python train.py --num_hidden_layers=11 --d_shared_expert=0 --init_std_router=0.0154 --init_std_up=0.0233 --optimizer="adamw" --max_grad_norm=1.0 --decay_shape="linear"
Below are experts of layer 6 (counted from 0) of a mixture-of-experts language model. Rows are named router (the router's row for the expert), up (a neuron's input weights, with its number), down (a neuron's output weights, with its number) and show model dimensions 0-63. Each number is 200 + 40 x the weight over its row's rms, rounded and kept within 0 to 999.
After each expert's rows: "mostly gets" lists some tokens that are sent to it at least half of the time. This comes from a sample of Wikipedia text that the model never trained on.

# expert 10
router,194,239,201,215,188,181,109,220,254,255,192,200,284,153,201,254,198,196,257,202,207,146,198,184,202,163,242,132,184,236,213,276,268,254,192,247,156,201,221,192,128,190,144,256,140,105,227,267,214,194,154,195,254,184,256,181,202,200,209,213,252,195,203,175
up10,230,208,196,193,170,185,163,293,186,197,226,225,219,180,325,199,121,143,217,265,268,227,162,200,260,205,221,234,230,222,220,164,173,169,177,221,211,200,246,248,207,175,205,149,182,169,277,220,222,239,217,231,217,210,205,151,213,139,297,208,180,156,142,330
down10,192,187,188,204,109,174,133,213,232,247,194,217,145,148,219,202,240,170,169,172,203,287,173,268,280,245,202,149,206,237,183,253,180,124,178,152,198,187,140,198,223,190,159,196,255,166,206,208,191,156,285,208,183,207,223,131,247,205,124,167,200,222,179,209
up11,227,207,168,180,156,147,158,216,151,202,198,240,231,166,206,199,233,184,171,162,196,179,210,186,244,125,248,254,243,150,221,287,214,230,154,289,186,249,230,231,206,225,185,140,166,151,208,225,195,222,233,159,224,219,225,137,154,306,158,187,185,220,247,168
down11,191,200,247,187,94,105,179,170,188,253,158,163,200,206,114,175,182,186,251,222,158,173,143,241,165,237,134,180,246,180,242,207,184,209,183,204,197,211,155,258,180,165,250,239,196,146,213,209,218,247,133,263,189,232,183,171,163,215,282,219,274,170,201,264
up12,184,234,228,220,190,238,143,224,247,226,187,207,259,169,191,189,218,197,269,234,230,118,206,226,201,205,221,244,201,224,168,147,246,317,187,190,185,230,228,233,218,175,219,177,209,219,200,174,278,204,213,140,193,164,183,258,265,181,195,194,218,214,242,206
down12,168,191,190,215,207,160,219,215,171,182,207,261,126,250,191,274,238,144,226,209,216,234,218,207,174,213,212,89,215,194,202,148,243,267,159,170,278,121,187,214,239,171,213,148,124,214,226,224,289,201,239,251,211,193,128,241,199,101,230,193,186,233,128,175
up13,218,191,173,173,200,192,194,309,237,254,185,223,250,203,207,204,226,272,203,243,155,240,179,285,182,182,213,261,204,258,233,238,258,232,221,240,148,230,265,262,224,192,137,134,203,129,229,239,262,173,204,162,240,178,222,181,236,217,177,133,227,186,175,167
down13,216,205,208,236,209,206,215,182,188,154,269,231,296,214,178,183,268,198,222,135,191,198,126,130,161,278,252,145,208,172,185,219,169,192,128,205,99,151,172,158,238,176,222,185,178,275,214,189,102,259,179,215,156,240,155,237,250,126,211,134,235,153,240,229
up14,182,210,176,137,209,197,229,212,197,124,240,221,115,112,178,259,281,224,222,281,261,170,277,232,209,155,258,125,222,139,197,235,255,253,205,131,265,221,237,180,150,195,200,265,199,229,200,159,176,233,202,183,241,212,223,241,161,144,249,231,220,210,219,250
down14,198,235,167,245,158,130,241,206,200,208,209,221,201,242,163,240,172,165,181,195,253,199,255,128,207,227,195,233,206,266,135,220,198,184,191,216,120,239,205,236,192,199,146,121,181,218,199,249,221,214,249,215,111,219,252,254,222,193,209,121,216,233,208,224
up15,232,300,228,279,141,202,174,223,203,232,228,251,212,135,228,181,243,242,241,185,250,233,164,148,238,129,193,151,243,223,221,287,279,254,262,167,225,186,227,185,132,153,256,180,139,156,199,220,164,163,131,171,210,157,144,161,239,243,197,272,206,191,195,216
down15,280,187,210,201,186,205,192,177,171,180,184,235,244,116,202,204,157,187,199,125,224,206,215,265,217,159,212,236,126,157,229,198,233,228,258,190,195,196,185,263,209,174,199,189,149,170,186,169,220,221,187,245,172,157,186,219,199,135,199,179,216,240,205,179
up16,212,169,226,202,178,272,202,274,190,160,236,221,150,188,218,237,170,160,168,342,151,256,163,227,174,239,212,171,229,209,201,267,155,170,269,182,155,134,217,186,277,210,213,219,212,207,158,128,260,199,174,274,218,131,225,204,230,243,184,177,256,271,187,171
down16,137,171,178,192,177,177,218,182,218,210,200,178,284,176,210,163,183,202,124,244,179,195,139,261,202,206,203,270,179,225,235,193,203,201,202,233,211,172,225,225,214,227,203,195,227,207,93,190,177,299,209,244,194,200,180,169,180,241,225,235,163,162,214,227
up17,258,263,148,230,191,147,143,204,169,176,180,216,248,143,254,187,203,296,181,179,262,222,149,161,225,210,163,260,180,225,174,239,267,170,205,219,163,212,184,251,151,152,191,201,219,141,174,144,215,227,232,179,266,231,149,159,275,183,245,255,242,144,247,150
down17,189,187,232,212,279,169,184,142,187,109,169,164,197,181,134,235,213,157,230,142,253,175,203,159,244,172,135,167,215,177,240,183,246,208,309,174,194,174,236,226,177,253,280,223,213,195,220,221,216,136,286,147,268,203,189,116,195,214,224,199,169,171,236,137
mostly gets: " such", " ref", " rel", "aly", "ney", "ily"

# expert 7
router,236,232,174,102,219,118,153,215,220,181,229,214,208,149,266,283,229,215,194,181,261,146,168,232,266,189,252,166,257,240,213,221,247,207,230,253,151,153,211,151,168,89,139,229,129,182,246,191,152,186,97,162,225,185,195,208,148,143,237,194,249,172,234,254
up14,196,221,92,163,182,222,220,267,174,95,242,174,174,123,156,205,360,255,235,180,244,196,196,188,242,153,208,146,149,201,233,243,250,242,210,252,247,188,185,175,209,213,247,182,201,225,277,256,187,175,153,166,215,233,186,171,253,224,259,212,211,219,176,235
down14,219,165,210,153,255,310,170,232,240,307,238,235,154,211,198,203,189,253,184,198,241,236,241,198,207,219,200,214,219,151,241,154,165,178,229,167,180,179,239,169,220,235,188,183,238,214,205,177,202,214,223,185,173,186,220,203,193,160,240,214,126,238,232,153
up15,165,248,120,193,154,189,153,280,244,222,124,220,165,177,266,198,196,173,263,171,218,247,203,181,205,201,164,180,177,198,161,231,163,216,306,194,209,176,233,213,166,161,159,226,146,181,203,229,200,185,174,190,276,200,139,204,178,220,228,216,209,152,202,163
down15,214,247,189,207,216,177,212,168,240,124,300,187,221,179,183,255,202,177,213,141,191,269,250,204,184,204,228,227,187,151,229,249,155,214,287,241,233,217,233,252,201,192,130,172,123,215,185,173,156,225,209,223,255,229,163,207,203,219,208,154,163,234,221,220
up16,136,177,246,152,156,231,208,185,205,177,208,194,221,256,164,213,185,222,235,259,251,196,173,241,150,191,209,165,170,257,147,245,155,241,250,210,202,132,201,161,158,87,195,264,158,174,174,122,245,131,186,244,151,136,204,254,184,219,197,181,184,190,195,169
down16,207,218,210,277,194,113,217,175,149,214,261,154,177,241,192,166,159,305,180,265,146,213,203,270,209,205,147,200,194,174,215,194,187,272,155,146,191,184,224,189,200,224,225,201,211,138,198,193,233,214,229,183,207,227,245,165,160,212,196,183,182,189,219,240
up17,218,259,208,148,232,210,156,212,150,177,177,171,198,203,288,197,268,297,158,175,218,126,158,233,285,220,160,203,215,180,197,247,216,210,179,192,162,214,164,203,203,133,148,151,236,116,172,183,173,223,184,201,242,167,112,199,250,201,153,297,207,168,191,183
down17,188,175,216,213,204,260,190,193,132,262,129,201,227,190,149,248,126,210,256,144,197,181,169,235,183,165,170,189,196,161,255,222,181,245,191,215,211,249,297,155,208,195,194,218,146,244,180,171,240,251,211,158,197,170,212,214,250,249,184,124,179,217,282,220
up18,198,269,157,214,151,225,216,269,166,189,200,133,202,111,186,259,151,238,230,148,198,196,171,193,198,184,219,211,207,276,115,210,171,168,165,195,273,171,203,188,233,229,197,187,129,220,206,183,161,217,162,177,196,147,207,127,220,178,261,274,206,167,193,244
down18,191,255,199,215,186,197,198,202,180,243,238,218,160,220,201,256,245,229,233,211,213,247,165,191,198,174,118,200,154,218,210,191,286,103,137,234,102,145,176,222,202,114,219,187,174,252,147,159,185,144,171,237,224,206,230,172,178,260,220,219,158,252,205,208
up19,229,179,163,168,218,197,150,194,186,170,177,210,220,178,230,211,153,195,173,151,167,165,156,288,252,180,250,159,147,224,207,256,221,198,140,230,228,200,189,246,215,164,186,230,225,100,197,196,195,190,175,131,235,246,260,259,182,157,175,244,280,205,280,177
down19,208,234,234,188,192,237,182,247,199,150,259,228,174,144,280,208,190,146,180,185,222,206,188,151,175,178,279,217,173,205,160,191,145,231,256,175,237,187,262,255,207,187,176,202,205,208,198,184,283,131,253,143,175,285,188,232,207,214,160,169,206,132,155,190
up20,208,161,145,163,144,167,212,113,209,213,187,224,242,213,206,226,198,238,208,202,181,233,162,174,182,175,278,187,194,209,302,204,242,218,261,218,219,239,243,211,226,231,196,257,162,172,271,200,227,200,170,204,192,198,182,255,192,139,181,243,203,281,189,163
down20,202,258,262,132,217,167,143,201,184,161,227,267,100,274,199,212,182,170,239,245,278,244,196,100,214,205,254,199,160,148,206,158,146,207,136,159,218,183,232,238,176,96,149,171,268,181,100,226,207,206,156,221,147,170,229,163,168,273,197,202,150,156,216,186
up21,199,107,223,170,215,189,210,191,293,302,234,188,221,141,192,196,231,195,245,175,232,158,239,186,182,224,182,203,214,210,192,218,167,250,168,193,239,233,183,201,153,237,195,202,241,259,244,233,192,247,208,267,121,176,172,242,213,130,219,163,196,239,334,223
down21,170,149,190,140,261,191,191,177,197,180,135,186,242,210,244,141,137,213,219,178,231,199,210,209,174,253,198,181,172,136,132,170,155,147,156,235,155,127,208,158,234,168,226,190,167,211,222,199,206,277,186,212,168,172,216,211,245,223,180,127,119,187,174,198
mostly gets: " all", " who", " man", " out", "inem", " other"

# expert 5
router,201,195,162,251,193,200,173,206,210,187,238,191,223,128,220,196,165,261,278,165,176,173,155,217,235,115,252,137,227,219,218,250,293,220,255,206,183,191,218,151,192,171,170,182,154,195,212,192,222,185,206,227,224,160,252,224,247,184,268,267,194,255,269,221
up24,199,223,215,219,194,154,189,193,225,230,202,203,294,204,222,219,194,163,239,213,221,176,221,192,208,192,228,162,239,189,246,286,152,216,191,236,157,243,208,205,236,225,190,175,208,220,241,244,236,235,199,196,215,145,308,144,144,147,189,231,204,254,206,261
down24,164,157,208,253,288,244,251,168,168,248,175,246,137,214,213,177,204,211,239,178,174,242,226,166,154,147,189,258,234,206,251,188,266,184,125,251,209,247,216,184,236,186,234,162,276,220,181,203,188,236,231,252,150,173,223,178,223,256,230,228,194,196,239,182
up25,181,132,186,245,270,268,263,237,218,324,213,206,206,190,181,150,248,300,252,210,170,207,198,228,241,218,246,285,273,165,192,126,156,180,295,211,192,246,154,179,260,272,164,146,251,211,214,289,205,182,196,215,177,156,150,215,166,224,163,198,162,225,227,215
down25,236,210,234,235,243,193,249,196,260,184,177,195,150,193,185,217,275,196,227,228,194,103,200,166,179,208,157,239,183,146,175,185,167,134,194,226,237,125,244,263,246,127,188,161,204,155,196,165,213,221,182,225,240,111,206,155,160,217,199,212,139,125,177,193
up26,171,240,174,205,157,234,185,207,233,234,119,253,183,194,282,237,227,210,266,192,206,152,188,128,165,227,259,182,168,206,322,294,165,282,205,228,232,235,213,176,144,209,63,143,212,191,249,214,234,164,175,187,232,159,211,217,251,165,169,104,173,213,235,171
down26,100,212,268,187,248,217,264,206,225,195,189,170,221,170,154,189,241,159,177,222,165,183,186,224,245,233,191,140,141,285,183,189,228,131,243,198,159,212,257,203,235,208,341,174,216,248,220,151,176,228,159,260,159,150,222,84,256,251,230,188,235,253,208,221
up27,187,175,178,188,280,204,224,249,255,235,206,216,205,157,274,148,132,194,269,145,253,217,214,175,204,214,220,247,125,204,195,123,184,214,237,103,213,209,273,229,137,183,180,224,220,198,220,231,197,318,162,238,210,257,125,245,209,146,151,216,188,170,212,203
down27,223,236,264,183,180,234,153,144,174,208,106,248,142,190,247,226,181,161,214,192,241,178,226,226,185,213,289,245,205,187,183,184,160,171,170,131,249,241,244,283,122,237,226,160,198,199,193,210,176,218,119,156,193,191,206,251,176,165,146,256,184,169,193,237
up28,239,231,265,177,206,167,159,184,185,223,227,159,196,274,250,158,193,207,250,166,232,120,161,163,231,168,189,93,107,140,290,194,210,165,157,184,178,211,213,220,195,211,237,200,244,217,186,220,283,121,280,182,205,127,190,235,247,252,187,198,252,229,265,172
down28,70,209,285,237,221,245,186,230,220,186,222,248,173,196,167,168,265,144,155,229,180,189,193,196,231,152,220,214,279,189,214,173,222,207,182,211,172,262,179,183,180,255,190,230,199,233,161,201,263,199,285,251,174,296,164,146,185,170,248,173,262,157,209,182
up29,157,197,188,187,209,158,177,186,173,163,212,209,198,264,234,156,290,164,155,195,229,211,201,213,227,214,161,143,141,254,211,184,257,177,212,230,164,307,221,194,174,217,160,198,196,174,231,222,221,226,225,251,237,208,150,217,174,260,144,220,188,208,190,188
down29,241,174,199,223,213,219,235,176,193,169,259,197,251,210,173,171,248,204,176,187,178,202,216,186,226,204,276,231,256,225,175,224,214,218,180,280,177,231,198,292,104,259,161,272,211,183,169,205,185,264,193,206,163,218,203,198,211,256,192,102,199,189,250,217
up30,206,236,266,195,206,187,216,268,163,181,240,149,238,204,195,197,225,298,209,203,221,227,180,163,238,155,258,207,179,168,236,187,154,168,121,224,213,125,197,200,206,165,190,241,135,303,158,187,105,126,185,258,234,158,198,209,244,232,307,209,209,173,280,182
down30,101,216,146,182,169,235,119,185,227,225,147,267,97,215,190,207,172,235,231,252,197,243,178,159,256,213,226,245,199,148,178,297,185,227,235,188,178,141,223,210,149,259,164,202,189,175,176,180,175,250,206,251,120,263,218,248,191,271,177,159,257,258,174,221
up31,268,161,222,232,248,145,218,231,221,189,192,248,248,164,164,218,163,230,214,209,223,231,132,242,284,166,214,243,148,221,175,139,236,154,147,185,146,189,262,197,181,238,152,210,174,173,217,213,213,211,170,232,191,204,209,246,173,229,200,239,183,167,248,223
down31,222,195,231,162,245,249,220,218,211,160,230,245,185,176,145,203,146,179,297,168,201,224,204,185,249,223,151,161,201,225,161,205,180,260,216,146,209,187,136,186,223,185,136,255,216,211,220,201,185,189,142,180,287,152,125,197,231,117,232,121,178,204,265,163
mostly gets: " until", " while", " than", " least", " when", " number"

# expert 15
router,211,177,219,246,198,167,178,258,295,215,251,198,211,163,223,243,180,190,194,221,224,209,133,214,221,135,217,214,227,256,133,176,246,203,267,228,137,191,242,151,164,222,146,226,156,172,227,204,167,196,188,179,255,208,206,174,199,183,301,177,250,229,229,287
up10,164,186,227,180,200,220,184,230,214,219,231,165,250,210,286,275,168,206,213,292,252,189,101,147,211,173,205,166,156,184,201,202,205,201,146,226,110,104,266,218,220,195,196,188,198,276,241,182,175,182,207,226,137,194,162,206,160,184,276,217,239,141,220,260
down10,212,180,222,187,191,251,132,174,200,170,186,133,177,158,191,255,228,121,215,169,213,239,249,162,153,199,173,162,176,257,174,191,212,140,232,109,238,221,180,204,159,218,213,186,201,175,197,187,207,188,182,196,227,157,190,227,165,268,196,163,149,269,164,182
up11,201,218,135,161,215,255,185,244,210,232,204,256,227,128,259,180,186,174,154,143,184,167,245,185,202,200,207,214,246,210,147,211,246,241,229,189,137,192,202,186,169,231,162,202,195,148,184,176,180,177,201,157,235,189,221,109,211,289,207,212,241,223,283,155
down11,178,205,223,226,195,195,177,209,166,212,244,201,254,205,145,259,186,173,289,86,202,182,185,215,215,254,205,234,304,169,250,162,186,196,253,156,189,220,232,279,208,103,230,179,271,210,217,193,165,212,198,210,232,187,216,186,165,200,225,165,186,177,175,187
up12,184,192,182,192,189,178,165,220,204,229,201,272,203,194,237,192,229,184,229,162,178,109,184,189,214,225,153,219,297,188,229,180,228,314,261,265,164,214,256,199,204,191,226,224,237,192,218,172,240,311,197,177,192,162,195,213,247,173,209,184,255,231,227,237
down12,184,184,205,210,206,201,193,261,166,161,152,254,157,241,185,215,129,202,213,168,233,205,213,131,232,168,196,89,253,127,201,208,174,181,173,219,185,87,184,189,211,155,201,150,141,253,236,213,162,191,183,210,236,227,227,237,128,136,184,114,264,158,159,234
up13,233,197,189,129,204,109,153,213,268,195,198,212,187,139,249,211,226,225,205,273,187,254,132,256,182,186,193,217,190,218,165,159,232,196,170,196,207,215,234,176,174,202,222,137,166,115,198,195,163,182,192,155,212,166,245,196,293,212,205,161,282,142,186,191
down13,208,138,182,220,180,175,173,173,142,107,216,280,241,131,208,205,221,189,183,212,259,230,136,142,216,198,236,206,280,200,223,105,217,185,219,167,186,110,183,210,155,151,164,264,198,255,233,153,222,153,188,228,236,178,242,261,208,193,246,225,175,169,144,172
up14,204,227,162,187,160,252,212,214,193,92,262,196,168,127,183,213,302,181,279,258,234,219,196,179,152,174,216,156,136,161,215,165,304,229,257,168,203,281,318,130,214,205,165,230,209,178,281,142,209,237,152,205,183,216,231,184,215,202,293,241,235,186,180,257
down14,265,159,238,183,220,164,188,193,228,255,226,164,215,209,202,162,129,157,213,213,240,165,249,161,185,278,186,220,140,219,170,135,170,149,161,153,210,189,168,173,218,163,217,160,152,205,206,227,179,147,185,226,183,205,247,308,163,246,274,164,199,214,149,218
up15,290,256,174,242,221,187,195,258,236,184,197,251,226,169,247,210,180,173,218,262,242,187,115,264,248,204,187,186,174,115,167,249,238,166,239,173,206,224,196,153,196,185,200,200,118,250,161,202,240,143,169,206,280,186,204,227,264,208,219,206,277,176,170,237
down15,227,157,230,166,193,118,198,146,195,157,197,173,243,192,227,186,212,258,157,242,183,157,240,207,187,159,224,176,168,131,254,171,232,88,215,223,196,266,117,196,215,269,261,173,281,109,196,201,167,185,152,221,277,189,240,158,193,208,242,194,230,139,184,169
up16,212,182,190,207,202,259,194,213,167,140,225,172,169,168,191,232,160,209,168,312,212,255,146,250,225,224,212,137,192,167,152,191,247,260,281,167,176,176,191,123,223,199,221,287,228,155,165,100,273,186,161,211,112,163,232,207,196,198,251,209,243,200,195,231
down16,179,201,146,289,190,193,294,156,197,224,246,250,154,250,149,191,190,195,201,225,189,224,265,263,151,158,232,191,170,233,244,245,180,197,137,193,197,207,162,203,253,194,260,146,160,195,189,217,223,163,175,218,217,244,302,195,259,213,262,136,116,266,215,214
up17,242,262,142,178,194,201,184,256,160,202,155,206,159,137,244,218,225,253,237,200,166,154,236,240,276,201,189,210,231,188,139,290,224,208,152,213,245,225,263,212,143,136,174,192,249,161,167,197,204,140,192,172,294,223,158,194,205,233,251,194,266,205,213,187
down17,209,200,166,208,201,214,198,192,226,176,154,254,169,174,241,186,214,116,195,224,161,218,205,223,215,217,193,173,229,184,247,226,155,182,198,149,220,185,248,159,123,200,204,137,310,176,133,148,279,253,221,183,183,216,197,206,190,262,219,173,183,175,166,152
mostly gets: " cult", "off", " feat", "rang", " art", " chang"

# expert 8
router,234,189,215,216,255,159,195,214,273,126,239,214,192,160,205,224,121,186,205,273,201,241,193,213,284,158,208,145,252,239,162,188,217,249,231,240,217,163,219,148,179,185,142,247,211,181,238,197,250,312,209,144,193,207,173,225,251,169,259,203,169,211,230,289
up10,185,157,253,195,192,201,187,194,190,217,205,180,212,227,259,179,244,193,247,284,227,220,186,173,214,143,219,207,212,233,193,229,217,205,140,218,160,224,195,182,168,205,219,154,161,288,223,195,180,190,240,204,167,191,264,197,215,220,193,178,216,163,222,264
down10,148,143,143,139,212,199,96,229,247,192,159,116,88,172,165,186,225,211,206,198,191,231,195,226,223,225,205,214,227,169,177,237,163,74,157,214,217,223,182,270,138,247,273,174,268,178,215,166,183,174,199,262,220,252,256,134,190,246,210,181,185,261,200,207
up11,161,197,193,186,225,183,179,190,190,203,192,156,243,188,252,188,175,187,152,176,294,126,185,110,225,171,226,191,207,152,201,201,167,249,181,189,143,203,161,154,203,208,189,139,152,219,195,224,223,196,233,73,257,212,201,128,234,247,197,188,201,193,188,197
down11,194,237,196,244,186,172,205,195,233,194,174,126,174,185,237,192,144,218,290,187,241,256,159,182,214,131,212,168,188,149,266,155,124,189,261,248,218,228,220,178,191,164,251,255,255,263,139,188,221,225,185,208,175,231,189,186,137,252,221,174,235,137,201,230
up12,218,204,167,153,184,213,173,215,199,212,181,184,225,180,183,199,191,225,173,208,195,154,249,170,178,168,209,251,240,189,220,172,207,255,211,217,190,226,245,232,167,172,241,213,213,237,178,156,262,274,163,186,175,195,235,199,232,167,195,175,184,279,207,174
down12,141,196,163,178,181,112,194,224,173,212,203,194,177,165,169,211,225,172,287,231,218,239,247,152,144,192,227,132,276,213,245,229,181,178,219,281,216,141,198,228,224,158,181,141,174,152,188,190,294,161,199,257,209,225,202,238,152,100,233,131,250,183,214,272
up13,231,202,265,181,206,173,141,272,279,226,206,236,236,199,218,202,290,230,163,238,173,203,200,269,144,229,188,243,213,266,209,199,235,205,255,246,208,257,259,214,155,148,152,140,244,96,251,303,173,192,210,210,216,122,196,197,169,154,185,184,243,156,246,186
down13,185,164,200,217,163,240,215,170,207,128,189,201,197,253,167,233,195,199,194,192,264,226,153,211,276,269,249,201,215,163,260,189,140,175,231,216,206,159,204,163,185,199,263,209,116,233,220,179,175,243,173,233,125,127,138,205,230,165,185,290,184,236,208,170
up14,184,129,231,112,226,179,263,205,158,129,256,185,208,212,214,209,264,231,289,291,267,206,202,148,195,124,250,135,157,212,218,252,235,223,265,276,185,178,223,146,284,157,185,242,164,275,288,220,199,234,215,200,219,212,234,170,182,220,261,237,205,258,164,244
down14,159,197,184,159,143,234,245,228,214,269,277,147,207,167,107,120,56,231,149,244,224,163,288,179,221,235,227,222,227,211,177,225,228,225,194,146,180,233,235,169,188,210,143,196,243,221,160,197,183,212,193,191,174,153,217,210,254,255,251,229,154,241,156,205
up15,205,289,188,226,195,158,146,265,240,197,173,225,256,180,245,196,221,135,246,230,212,201,131,196,213,161,166,143,157,197,256,168,176,256,202,236,217,181,169,241,162,138,172,167,63,166,170,186,230,167,185,192,242,177,190,233,204,175,231,256,231,169,163,185
down15,242,244,137,202,219,224,199,189,204,183,168,159,184,233,204,141,214,190,189,169,249,198,124,145,175,151,179,223,190,199,251,192,246,210,125,194,170,189,165,210,144,216,167,198,228,209,161,188,145,232,207,194,176,138,151,203,193,163,130,171,216,212,211,186
up16,168,128,231,173,78,253,213,193,182,134,193,253,163,202,162,233,173,188,236,282,234,229,165,227,220,201,205,122,150,204,120,191,152,171,279,223,278,194,182,188,175,192,195,244,152,241,219,174,273,143,252,170,184,147,212,263,189,215,131,205,240,216,150,242
down16,153,219,265,212,232,131,163,225,245,214,200,188,133,180,117,175,218,201,206,235,194,163,175,292,241,225,189,188,248,148,188,165,164,266,150,204,198,224,191,246,149,245,203,185,271,220,167,152,215,197,212,186,164,222,190,180,156,230,278,172,206,212,266,216
up17,228,215,175,205,179,177,227,196,217,243,158,182,211,184,281,204,184,197,248,203,237,184,193,188,197,214,194,212,170,169,204,178,166,219,236,226,193,226,215,198,194,211,159,229,226,151,176,211,144,200,165,134,213,229,141,195,259,216,191,239,210,209,192,245
down17,204,190,187,201,197,144,223,255,213,152,200,251,151,191,181,274,187,190,236,229,148,213,258,267,196,176,173,187,178,173,210,218,219,274,248,211,227,345,183,186,205,236,191,198,231,167,192,187,212,271,261,198,248,158,216,102,236,192,210,203,128,210,235,221
mostly gets: " census", " song", "ourn", " album", " episode", " debut"

# expert 1
router,252,153,181,142,262,231,140,290,218,172,258,143,176,181,229,246,224,262,225,225,174,139,166,212,262,198,250,171,206,244,229,203,188,240,207,191,130,206,201,152,109,147,208,224,199,166,238,205,219,207,128,189,190,202,206,247,133,204,151,213,198,194,193,218
up10,191,174,194,189,193,176,125,198,174,173,238,235,226,141,233,226,220,145,211,228,271,241,168,83,210,183,225,220,187,171,212,216,227,145,157,152,150,156,240,197,184,233,253,160,163,246,223,195,229,144,189,199,198,221,226,224,241,135,217,232,224,163,173,271
down10,200,181,116,171,158,225,252,193,209,197,187,163,177,165,150,252,240,265,206,198,192,180,154,151,174,192,200,239,117,186,223,193,177,143,209,225,182,300,162,275,150,175,215,208,247,226,232,198,174,168,275,184,239,159,185,214,189,220,160,130,186,370,198,236
up11,175,152,138,232,214,179,151,271,197,167,240,217,184,101,178,157,209,182,109,205,190,211,200,225,170,171,212,204,236,158,208,242,204,174,173,223,193,219,155,186,107,168,169,171,122,126,189,209,172,190,222,80,176,202,223,142,192,266,204,185,153,235,231,224
down11,185,217,201,199,193,184,146,206,153,269,199,214,189,197,146,206,230,143,222,201,220,200,197,219,173,190,196,235,257,165,198,229,136,120,239,241,244,195,228,160,238,193,238,187,293,141,161,244,169,282,197,301,188,227,256,220,225,198,206,197,204,187,207,220
up12,180,169,179,196,193,226,200,217,228,243,212,222,232,180,158,178,224,188,201,174,152,97,226,219,230,161,187,197,237,163,243,195,243,274,155,217,186,257,184,200,171,212,212,249,211,231,109,172,241,277,200,213,187,171,167,184,250,140,222,182,210,240,235,175
down12,211,217,270,248,191,165,165,142,198,202,145,167,160,179,189,174,248,204,199,219,238,248,188,100,222,137,175,124,183,238,204,176,237,158,140,217,210,166,176,168,279,178,168,151,164,197,227,239,291,156,260,129,189,256,159,158,180,190,236,140,252,162,188,186
up13,153,240,224,180,251,176,154,274,255,213,193,238,239,233,257,239,144,240,169,302,203,235,203,240,165,198,193,230,188,224,197,222,216,191,233,176,185,250,268,244,191,198,192,108,133,127,240,319,190,150,174,164,246,129,216,170,275,179,192,162,283,217,193,130
down13,239,204,178,221,137,236,207,185,187,206,217,270,150,189,195,232,195,203,208,145,189,204,161,162,189,263,182,170,183,128,122,223,178,237,193,198,195,172,202,146,161,160,255,192,159,301,231,158,179,191,211,214,190,187,173,227,219,162,160,198,246,206,180,214
up14,216,150,234,224,210,207,229,229,216,177,178,160,164,196,252,237,261,207,192,278,307,192,189,162,168,171,191,159,228,153,221,221,266,224,271,240,210,178,264,184,268,218,190,214,175,254,258,187,247,211,203,174,239,214,248,127,186,173,185,179,286,208,160,210
down14,251,138,126,181,139,201,207,191,155,184,217,252,253,205,194,156,136,270,142,186,237,222,169,201,162,191,163,186,223,115,154,199,245,217,178,207,181,229,182,239,171,234,181,164,189,224,175,183,127,261,202,159,167,177,246,206,193,203,156,218,273,229,200,156
up15,181,267,241,238,112,233,173,279,243,213,156,247,198,201,270,210,200,152,276,185,204,231,221,195,314,212,174,191,177,202,178,199,158,228,238,169,234,228,242,154,210,186,151,175,98,162,187,150,205,120,157,147,256,157,175,172,224,249,246,197,245,164,183,210
down15,237,237,187,278,200,128,271,144,189,220,168,151,205,202,239,142,248,218,139,252,275,259,160,150,164,153,231,218,151,220,236,154,211,227,187,232,183,177,219,260,169,172,178,264,185,155,152,111,171,245,126,188,212,152,186,280,139,139,192,209,191,171,272,186
up16,205,101,219,153,212,305,244,190,256,239,158,220,161,278,208,255,183,251,194,333,217,218,168,194,207,207,260,178,153,235,137,225,225,214,222,207,117,135,241,147,238,204,203,221,234,191,223,172,231,116,185,195,215,173,251,209,171,221,193,191,241,202,166,286
down16,143,178,248,182,207,199,301,162,214,174,151,194,183,228,213,238,227,252,283,230,108,276,209,220,229,216,191,286,225,154,189,214,198,192,207,205,205,247,185,205,217,170,252,181,257,242,223,234,229,183,167,206,224,170,266,146,217,226,111,193,181,188,274,197
up17,234,257,185,163,165,162,179,230,181,168,156,184,244,116,213,205,191,247,173,244,225,215,250,193,255,154,181,182,227,200,197,232,181,234,248,292,205,217,236,201,151,191,189,226,177,104,159,188,210,264,169,264,255,149,146,160,252,263,124,213,248,173,234,213
down17,228,170,193,225,157,253,242,214,116,182,181,195,209,211,230,158,214,212,102,243,258,214,194,222,169,176,231,251,239,167,170,195,192,249,224,168,189,183,251,259,202,180,189,148,145,140,211,208,177,172,157,297,188,195,196,238,286,119,163,139,234,182,237,199
mostly gets: " Title", " General", " foc", " Force", " Department", "tain"